{
  "num_hidden_layers": 9,
  "hidden_size": 128,
  "n_experts": 128,
  "experts_per_token": 3,
  "d_expert": 96,
  "d_shared_expert": 128,
  "hidden_act": "swiglu",
  "moe_layers": [0, 1, 2, 3, 4, 5, 6, 7, 8],
  "n_empty_slots": 32,
  "router_score": "softmax",
  "normalize_top_k": false,
  "routed_scale": 26.3,
  "balance_loss": 0.000394,
  "balance_bias": true,
  "init_std_router": 0.0103,
  "lr_router": 0.000777,
  "vocab_size": 2048,
  "norm": "rmsnorm",
  "norm_eps": 1e-05,
  "tie_word_embeddings": "early",
  "optimizer": "muon_variant",
  "learning_rate": 0.01,
  "beta1": 0.95,
  "batch_tokens": 131072,
  "max_seq_len": 1024,
  "train_tokens": 761300000,
  "max_steps": 5809,
  "dataset": "wikipedia_en"
}
Below are experts of layer 6 (counted from 0) of a mixture-of-experts language model. Rows are named router (the router's row for the expert) and show model dimensions 0-127. Each number is 128 + 24 x the weight over its row's rms, rounded and kept within 0 to 255. Numbers have three digits each.
Before each expert's rows: a language model's description of what the expert responds to. This comes from a sample of Wikipedia text that the model never trained on.

# expert 24
Capital letters starting a word, often in infobox fields or table headers, such as S in Surface, C in Creates, D in league tables.
router:115126104106150141104120108101117158130132105129127164165134128164104164130162068101139129113120135166113141118122133113120101156098127096117112106087127118149113156137151101136118146128139119111089095133112100114092157160144117098127148114165174102100132106130133170171094098135132071108153068108137120131126176099159129130084126114123115146189147094124117136136090099133154136117153

# expert 36
Inner pieces of biological, chemical and technical terms, such as emb(ryo), neur(ons), sau-rop-ods, Ch-rom-odoris.
router:144140107171118120114108125137125185108105148121145156117148153132087112170173089118124099130173165141122144149100161174128123124102091108140095145096118130157096153123099079133135105166146122114148143109085130178127116111146143157098179147191135154130169150123105137137148154133150147133129153133158120106148123125146151120122143114079143118120127102145126125139068108113130112149117

# expert 19
Line-initial dashes and pipes that begin list items or table rows, often in sports career lists like "- 2010–2011: club".
router:108106130120135120140147145156100118151149121116098121117119149094141104105168139171150132098102121123123134086163105110109106115157133189101154173150123115138129151098148107160124174106108099163114108139116150125122086112098147095150168102138113142150163164162122109169128111134123117109135072137130159110087153106128157098125123163146113123113175184120138143146154114113119161141164

# expert 49
Pieces inside verbs and speech words in narrative, often after he or she, such as s-w-allowed, k-new, t-ells, said.
router:146082120127098136127100127110114156157115151134122114145119091130119101131155128082156138134145163104159111118169127163138159134147131130166148154113148147115167089139109136114138149179097139165115136152111099136116167157150148166137097169105165103162104143091127140099122113145158105191107102147103099127119100146111119158114126102084158139124156097124119120153146079139123115154165

# expert 34
Pieces inside Latin species epithets and foreign-language words in taxonomic lists, e.g. be(ngalensis), commun(is), gra(ci)lior, const(ru)ção.
router:158155135157091151192133154130138130130102123147161133118142127083121127129108089101138137173195147093132124135110119141151128139118110105126112152128158137081131154127101172131123141134153128171136144102091149159130121121131110174109150135112105150107169138099157163126156133130130137159090148084129112105121117153085170160124152133092094132119096154100125100144104122109099114082143

# expert 41
Lone space tokens standing before a split word, often after a verb or noun in running prose, like also managed, himself entirely.
router:124112150123159103121115088094112155154125139141156083152107114128124166143126156165131141137114113101129147088191148104144121144094163120104160123117122151094158118120131127130147107134155163128168135148161142100105146174106145150148125159113182097136094155123075089116160125183140109166124144133146137096120121138081126122111151128117108133100089119121143148097123123124104093079124

# expert 2
Middle pieces of technical and scientific words, especially after o or ro, as in cytoto-x-ic, o-x-ygen, Mic-ro, wheel-s.
router:122131141128110138093081172121156120109135174160112074117136100125118160151131100127126129127111121121124108137115161180127136143132162108129093159132142137136121123097125101130158084109137170135100138125078097161159104156133129133112172130145114149168152158151131099168154137117135108141158136138138137151130150135138144079161160082143132150130121083174146158135122118071140149101086

# expert 53
Pieces of sports club, league and place names, often in standings tables, e.g. Hawks, Cougars, League, Cup, City, Perthshire.
router:136118113123112139154102130134105115102162141166122103094144130133091118170149089146127148118119130099161127155104165087129143140153073163153131164129175187146096110116163099148151147156103130123095114099099125094136131118135093088129150093094127120169146132158130136117145121121144137132131088156114145151143169162123107160123136137116105114141099144091172149117153169109175149135128